python train.py --d_model=384 --n_experts=64 --experts_per_token=8 --d_expert=48 --moe_layers=[0, 1, 2, 3, 4, 5, 6, 7, 8, 9] --n_groups=4 --lr_router=0.000877 --vocab_size=27523 --norm="rmsnorm" --qk_norm=true --beta1=0.9 --warmup_steps=465 --dataset="wikipedia_en"
Below are experts of layer 7 (counted from 0) of a mixture-of-experts language model. Rows are named router (the router's row for the expert), gate (a neuron's input weights, with its number), up (a neuron's input weights, with its number), down (a neuron's output weights, with its number) and show model dimensions 144-191. Each number is 128 + 32 x the weight over its row's rms, rounded and kept within 0 to 255. Numbers have three digits each.
Before each expert's rows: "gets" lists some tokens that make up at least twice as much of what it gets as of all text; "comes after" lists some tokens at least twice as common just before its tokens as in all text. This comes from a sample of Wikipedia text that the model never trained on. Tokens count by the router's weight.

# expert 33
gets: " and", " in", " —", " was", " –", " "
comes after: " |", " was", " it", "|", " It", ","
router:150167189163162117131148137150229169136117151087135135110105162169135175126186100091105115154137174197105099156167076097187148153085081124151165
gate0:152167123166120163146119103096158128177103111147190120231103094154139205101095149112158148069168113085142167183112131149128153139124093182110113
up0:050166194114116141147100099113123160124092123123204106153193140174089135059119182104162075061186163115143209132051105072092156090094095150122116
down0:089095095124182103135144129141088119141142100082058152149104116142149108092082157174147080013150122155149115111135127078084121065152150101170142
gate1:127114156116131103161183135064095154112163125128129172121150133155134207166085140094102147144151158095117150161122136098159141123139176129058111
up1:115119127106089167086111138136131107159066189157090025115098151074127109091163138136075173074071096093126127106141144120078146051199158072202116
down1:132125125103085088122131155151116119160124180148084056129111152168133098148143079125113100162163104170114090114101093153107119144119171129140169
gate2:155128071137191076094145148118166143147065154148084130049129102126127143168166091142076124119147170198133096137135119122118110141192130116097158
up2:105172162160089131100170097140141128146144157151128155072099124074115146124168092174045119184105182169081106168110134085146161133133099103097129
down2:081174134117105101146065111184126176120086152154185110083148161132157083070199071139153094091121129106172083145103164091095147173185124163178079
gate3:107151105176120193145199157116157189188099138129165130140135144107114083138123106134161126125130087097124099091164083116161120111116136094088177
up3:160154131147165116098052125103119093092189092127094112074097118176150098079128138101152152199179125099157108156107158107095109172169225063110096
down3:138138129122102120135095133148138102135110140123109160138178120166161192133139118123107074176194088109062095106123106083120129122136115106117113
gate4:160234193109134132112144180066123169077111146131108200124059158077158132122165087129142166098084172103154138091142155135158123176123196085077151
up4:152175118070078109131086113126126106131189094120089173117055122115164160188157085107130144117136142144132145143087146081148118135111107121155127
down4:134169098057136163110167154102052093092107103122103117101169174104113147113177149117152181169175178105166098153083162120169153086170103114101184
gate5:113126182185146084167089083172148118107121070108088106149083174136149188147138110139138138195122146109171137146075159149143124145145195175139156
up5:109135200109128170095090149155099105116101112128165150170110115105117187167104131115214156140103096077187094180097166150123136134103158130107153
down5:152159158115100084129164121183116131124099133109123108151159162113113149158096085147101161104183127118136156151150183154108138150085068151112126
gate6:118081156077124110137119140081123104174124160077120133159149157108103092089122097094129127154138146169100111075154153095136133085152097128118151
up6:197148133166137114153139096132114143149118140084134104064128160142111155184146136109096116105077131112090109129115069116138136154091163126107122
down6:140127131146125155091100056154150049136139162186106079159111096161107133129137124100119104187078118122129088111127096086135180094132115164087119
gate7:102170189092130132115138104165163122180100110151177126119091094085117101107131106119111121130093170125089081201126060150156139103079115108115115
up7:081151169077160116124085123134111133140163097080152143117161136094106144133128169097143075118133111131087133156117112187138102115091136117109049
down7:180118079152101135105132077130113085167128094151098149117074124176153152119190113096106112195122216107126091150179118143101102148137146134058207
gate8:147118157161142100136185102192146062130124090185153118108098135108112199086172174118160136120098149079168169146182142145123125111113161107117135
up8:104103113188135160109093196078154149176130106076074136125148111118176094175121108161051143198140063112061100101102144170140180168193072106075126
down8:148140115076168102125105150104053117140114092157140120103139084160113108086150163156132172142115098133167117068115096073122094117144089067134110
gate9:144172149077112099129129130159146122133200107161172189104141151127093138161079112105132102111081065145123112060080157099102092128149159113095135
up9:139130140112131116147125153143126184143101131095092170126155109045098159096143129192125124112105156167163134153115083121120116203197164162077120
down9:149163136111057151113106074140141178108147143135151139120093112120212152138115107159100155149082119132154081100169156149151111132128091145136052
gate10:167118152085076132062125184089172173106138162143144151080090141138084073169125136128142111141091065106116137156161124091078151166124116133158135
up10:089153134174103069206129094143127118163114123200136128113134076124241114154157095154096152091117137121179080073061114176138161125150088139123142
down10:068136152130157076160157045159140195087135153111132114121187143161154153128146120044117133133115133108127137115079117138098094066121170141126138
gate11:158146059157182135115151168129132135107140081134161131111116108149121155150121174133111125138132120136095129143101134186130100142148088118151115
up11:118138160116125112207136118115160137152162129157105111148150166137093143186145075116165199171099137086148141146082124092149136106124120138125092
down11:121176128170175088173155133088140163086139142077157116151133067139143110125188117129147116174124122078156130118211079070116125080152186153065094
gate12:175123113146160141147142160137109066112128175072099196139112108124145178146137168146160148162104143096153160171144165083100158196102152157108113
up12:174122098128152153149129118130099118116115172084039209131130094151148151152131126099154126159135075102118169097171096104104201183119168143150169
down12:109168100131145071107132141117148093125128120144070153104155130111151118070166179145153135081107141128088148094058086122118141192114131120113114
gate13:056127139140169119100102133122169145084121136163081149073130182135153153089181105101115104127112151147162120119058131143119135071082144153169101
up13:113143137142137081126107105122121098146154132116144123141195082091133109160173142112066125069087116171106101144117149092127137116136085109109065
down13:113128153149065147162083078077085169116113144178148107088101106098083098097149168144109083136139161155119051075120138122174116158182134139159168
gate14:125127109152173153115174172115166102092107101160132130115143101121156164091184140150141163175176133161146163155118135134168119131106173110145163
up14:142139143141181105096186166181138115095093115184108137107126145109123161070169154155137117194147155181112150146107128144146025125100167107117174
down14:142167138175085176146181150110148166111110107154079137138135093125127112151128200133185129107129132173144157112113165089164141180156115119110081
gate15:112161178130132138118114165124137120091114078147155085076124171146114209098147089137130122128102133150109123088113073143180080125155156132156124
up15:123103173154096130129102128129175113097136113115126145085138160139147114168148103125094098092175109121134160118199105113183120151122160075141143
down15:129165058177141133087169198170151134153119126166101098208088113104186141152140170172155139089162155112137134131129202110131139135149114116106116
gate16:111095142104136139140115140130142156105095109091139071142154118125105139102149150080130135133138163120082150094210148113117112073144134157120136
up16:126093153135115147132104121110108116169154119178152117129165128127087049176075106057131172119154085169135061056092151143117136092035133145082156
down16:171117163078146136135143167072158181142180111116150151114108087147138153137101167120159193112074113086123116113140109107123083052158154132143105
gate17:112080099099067150084100157111137114086082082077154192128097153127182118125070144105171097082186130116173161152133117109110128084116129123159110
up17:150088130097169154172143128146083117157141205184165124138121086157085118190126106125146145169067086152110096135132161126142177201073103162077101
down17:122132121129162160118080170228087131166091116187103111079133093162091126182148105092093091129099089108111083146168166078087139099123132182118088
gate18:130160083080179077101180100082172091110099077184089147091078139075138145100219098117134102147100151152121156111118123084172099131064128102106167
up18:112155144164150128113089124092112094183188120086123103199121122177143116165070158165169176151172164052128082099078153126110199096207170139145137
down18:106090156115153129161195104051142101135141115109101142060106096130103164136141086129083155108120159124127108129138143131107157090219123131160100
gate19:133109120169112116147112125154123152146142129102096088080109169124082139145105158104072100164189165130091117154146174140108138036130157073119132
up19:186111077170131117122103125157124160131171158145145147087127152148080164161146162072071151161146146125074114138165132146102126118119138136135070
down19:123152137116085139134160163192152176165119125134141097092106137134139115105146122144153180143131156077120128142107163133176232180129122144108149
gate20:106161147164144142088124102135176114131121136129110121146059130107148124083199132123143209110142115131139141137128084130140082138119131173107159
up20:130192072100101106172123138124132122157103125135102113137195153126107134081186144100133151133134167117126159124179184135084118091107088123175088
down20:136120166117138176131129160128165123117160138145142101164092161182139148125082150130136101174201161130148118094169146112112133106196114124089146
gate21:132196173073158112123151095151115119093117096116107133099103190185108168114129133138128117093143134131129141100130183133121132074194095126149129
up21:111095107156160128109099132128157128118131209170130130105133128082158113106114144123115131141092099108167202131187138119167182145173142073153112
down21:072101113131148143090146136084111080109146109160058114137111132122135185139084141126135117159110071141074128123082147173106143164138151120078133
gate22:177144164076078092136128170109142151063095177138204162149106148081093122132139154152162097042054157159132127100172130147158079058125106118147095
up22:109119149215119125075082064163102131135126120116053117120195136143146113111197147049104126179133123127140158151110168157047131080143112102137150
down22:120126121139120135096152095154090088130109156125112195121109106156102126200138157107130146104092096148125148110167128141143150090125144121082097
gate23:052122151139108114145103164171129103124118098104144117090110115090103120068133108103080112146125120156159108227176126114150111131163065115210133
up23:128143164139124109126140153158127118116140134029117135180124137179113170157078136103088140120200129156084053148112183083067097134069082145141146
down23:126107144090131093127135144091149137151108137085116132114117147095120147108138110144100132173155171109143127130030169175098151196128124115075152
gate24:104151075171193168169149130114159134123120150112125179151148091126191115199090144102108121164163108136100121149174136156145200142110110145091167
up24:129157126203120154162137148123123089152073084069186135078142103133156128195087128091150092161145123165104159084121118150166106154081085128073132
down24:175130192097107182103162124150198168137104150150098097179131142175135118107111093133175092120113137100112104171107113105131147163136091165128150
gate25:107088085132141144054166107106146121166066129175135137114175170067095140155157150088137050143148169140155140174172139116084120073114164108146144
up25:113145099135135119035163132063133134173076152127099170125121122098125162158121149087144091153127129149128129106159120161100165125091151115133110
down25:141127158136126152084146120064165106134101086114187144134122151117139150052143154153142091156161168121130084109166193121052067133146137060122108
gate26:144123122131159140194075134133126115140180144139076137110112144093143121135084132143089085126092171151147103207134158131101141151114212161088095
up26:184115114160129150166129123199113155189113203129155137138151165120118130120116135145118079113098153108078158140153125151095110134093158186121109
down26:113117122160142134152141112132124071130173203111123089151149117131187151101099125046131144179155133083115044178112178120131151118175135179108144
gate27:140120145083125101147161063175169144104158083161107080095049142083153162098134144147130096106117155101153145172111150122183099122105129106128154
up27:114124216121134132146103133135103112108122142139156155153132132117126135117130148133162135116137176094154142169083144097191102086160166121163129
down27:152113135165088144127148135178128122161096126120098124128108087088132143158149095183173140062195160115112097124171172133112133152161111148186118
gate28:154144107150099147098095095120113130110109086073131057147169127149108170151109176093197164069135056128074170104128137139112171163100126186105154
up28:116082184090185100255131142205125126131168143145104138180128120110156153091134071134107097199114188119172134158135153149115103138127082139145119
down28:106113119136132135110116136121115146140121093107145078128146121148093114069155101141145187086118142111132146130148039128123157108127095094146124
gate29:098161079102171075124183136113114165168167104188142142161089142078142153154139109131138142133141146165154141110201136136145128114141092071103099
up29:133126059158154146154149162122144182124146161111092184204076039138166137134115121168131127159106103148132160145147112113131151137109102155137139
down29:106111170073146092164124134131136111073067065166147131178089148082169108074110137168105107099134140127122076171124136170125158128091089112170097
gate30:115176172124145163168133108156127127088086087062108144135134125114105163095072131108126154136162160171075136162153125129155153140102160142048064
up30:072073111144158093106124125156144117135141189169174148171141097101141169072155099131129143135123145110143166035087112136087177101148085126190102
down30:135159118120109157142202134193121175081114134099118101166099165091133107168076158153111075141103165181139120171069092118137151178140107106049130
gate31:105106141115101113081127101181155111099112122136089133136119157128150178127153116178086122109130159156093110118111166139112077178103109132151128
up31:166162136163135155092095116111075137184098138146169088155127180093091144109129165101134164148117099061171110112145144143111160098174187117114110
down31:157132156109143126110166102109128141127144058092171093156107159126164167191114175145129119140141104143107165131181137156078113115162169112102137
gate32:122185142137097148129117136157105161188178113142143139153144093153125194185163154110196125079100158151120123125158115099161173165111129159090096
up32:156064171091159151083163103135143139031090143147197160148126122116126193138121078134136133133151178136152126154160141128183107102174136123171120
down32:101213192115107155159080133131096137150125110142088138086139162158099106071110161109150113116116155196131170098153141119180157131140103179124121
gate33:097055191140130143171061111132107136094133118171059117157113174147103150158138128108131117177162107136141177126090148118099121095132136066108181
up33:112160095147141125144150105117144149156157128102178125120114089101139083095108106129138120143091153025140088144116107120148100106166185187120102
down33:142132124175143138172147173129057076057037107111123158091100135094131156103136108178102073169126110186152116054115151144142124159127093134161073
gate34:107173165099093147139085171118149120141155166086071111164116109181146097121099158156130103152129116170076114106109153162123177099155126121143121
up34:134150121158110138090131158093169163068107165115142175107173173128131078136149144108103057095121110142038116154149095149138133109126125129154117
down34:160113151078131157120120114095107115093143143122118144107087117168131185154198109106115085141227144046123087145117141104093130090124143122117129
gate35:139173130074145067114108107129165134125102153163111130140114164101120185117176062146144149103116128157151067143150115099142138117081144094108148
up35:150092084217115136198159138099145178114105149089125122112114123123179096103120172120128118174135128114129204167091086153122112141093128230137173
down35:117114093071155111115113123161149133169076129128119112112091144170136118126123119091191078098145146103140125135156159104139129194108082129187080
gate36:116160129109102125075090127170106131174153099142160072122148140188119210128136136146105112078153085153092103167087130148107176063123135129191128
up36:185084176089135117210174120106175135103134175144127145160188121115149070151166169110179156133133179123120123112186161125130073146156161128060095
down36:136139100178146122056040154170109091103069087117151075186129148194113147178117180186156151125098163135183185169193099160108082085125121119109146
gate37:140112108119070088145142153102180088084107127114137152089123181118145109109114111103152117112106111160090106092142129114085137109142067153141129
up37:121090172072117107160144124139144120121098095117165142174118124171096104083117082153119142100152109130081126080150155122140176171152114123079120
down37:130136097125172070093151177090149105178153121086135125141151149078116085116203078143067037172143157181152103131111108099111102139078066104105142
gate38:127167177141165204103172190114140166113121082106134148178188121109092163139092131103149132174179147125162118073107141108145124143143147172089120
up38:129142082140191153080167146102147102120095059113122157131180113164148138134125133147162121150188118154056090119191152104109166148108171134129150
down38:104086196175096147144105131074204130117123131113192162176185114129148137059120162178135066186115138118122067163152190095089144143137157102091101
gate39:126180130088127086178057117102095143137149131146131099155180105195106150146109155114143135112128133152102105136126116138103122157128138138081092
up39:118032119077138225125118126149130085098150126109141132139142160065160122126119123116126085153084112119129150121130139150123114137119076129164125
down39:146169124135157138166074097071131120131138173096129143170117102106136105159124118136184142142152146139041106108124110133089150161154136150158085
gate40:130155078150121147149128132045142175164142161113133071148246131134096143166166119006107116140193137180123151107130137122105066136154138115119128
up40:112186146196159093172169117118168191110133205100144126110104086109091085210134133108209107116161140102094174150122091094174115180155132161069096
down40:154121155154169164129138067157151106095139090186119123102083126092109128104112163165125055074108128124166145184099104154166089143094167123062120
gate41:092109108183156121152087144101125097101144178083121085161131175128137112102169080076183131170135198127121155072204132130098189090110125090151078
up41:073180099150160108129121138078107165136115154078154120234094117111144158126172126093157142134167220143148154113088132120092165131116127165131091
down41:161054120149075124162113109138111162151173139148161131099117141125167120113080129134110165161102108085142121168142109153153144078159181127054120
gate42:120119168142121138112090128112130122073145134108111145132102150175084078129153079118133099045145186205153159122128094109143091120054172134152138
up42:101117046104131134082135166171131161119130181140146146131174122106122099138150112070173090139160139131139148106166097149122132050158087120152094
down42:132150211132137162100126151105107139103103130150142128143115139116132136091113112122078054172121151127104116091164158091153182153068136101029096
gate43:104149116111085179164121040127103170077144096081131124163099106157111141159125178214193086104104100125101122167058104151152068117118097176085113
up43:157131174123153185166113173154093183093157134062116165129187120156173139155069149102092112131092062169080170088095119092149160101121102113082095
down43:141101122150166142105118142052098160089156139085118151128129081104085092112118107161094119078128164152092095121100107154133160193124135211111116
gate44:118141165080140154138121128120121133165124118126097089096156155098163082137075117067115111093119137126163078145129111109143116152168194097149124
up44:102158075125128136125215126085146142161111156163086108119120076086136156106163101164150089081122151163144098182135132109170140204170135162168175
down44:089133100114154097139099144097161157086089072160117154149072144125140150100099137160102132088141130149147139175107166133109146099124099125153112
gate45:107190118129100094165167145047144121129159167116110077067113120118116103124205186145149120147149123157114100126086102111090181143134119107128153
up45:102126140107148102182137149135137141094099146164069096142125130141093132101141123198162116145162152130078134101069124172104214175094126145155120
down45:160067135149165110155188111123073143138179071151101186176132144074115176164102192091125058166151131202160147101114103107139101113126154115156058
gate46:123103199110140113133053135194121145118171103106132078133094166137077145119099169113175119131136140162120087093168190219112150123160101154134069
up46:145157184153168090117085139198145167173125106119133132077120184093117082114121112119114122136111119177135100100161154198122180067136107116106118
down46:100150103136089117159098072113137122163135182151127095150143122190102123043174153119130151174176153077152095164113077151037107106110098157065186
gate47:165136106196089096083129119128109126123160115126111143177090143165094205150143111130083116131168108196069101144154120107152124045095120127078155
up47:146173144184104129165152109086119121184136174091141126106128099092120123096154182155076142069117106096078138117151107071180122122126156116150118
down47:059154151099158096157083093069163141133134077104144167188137141114082139141138150152084071142160185087151066118052162089141172201137099164052112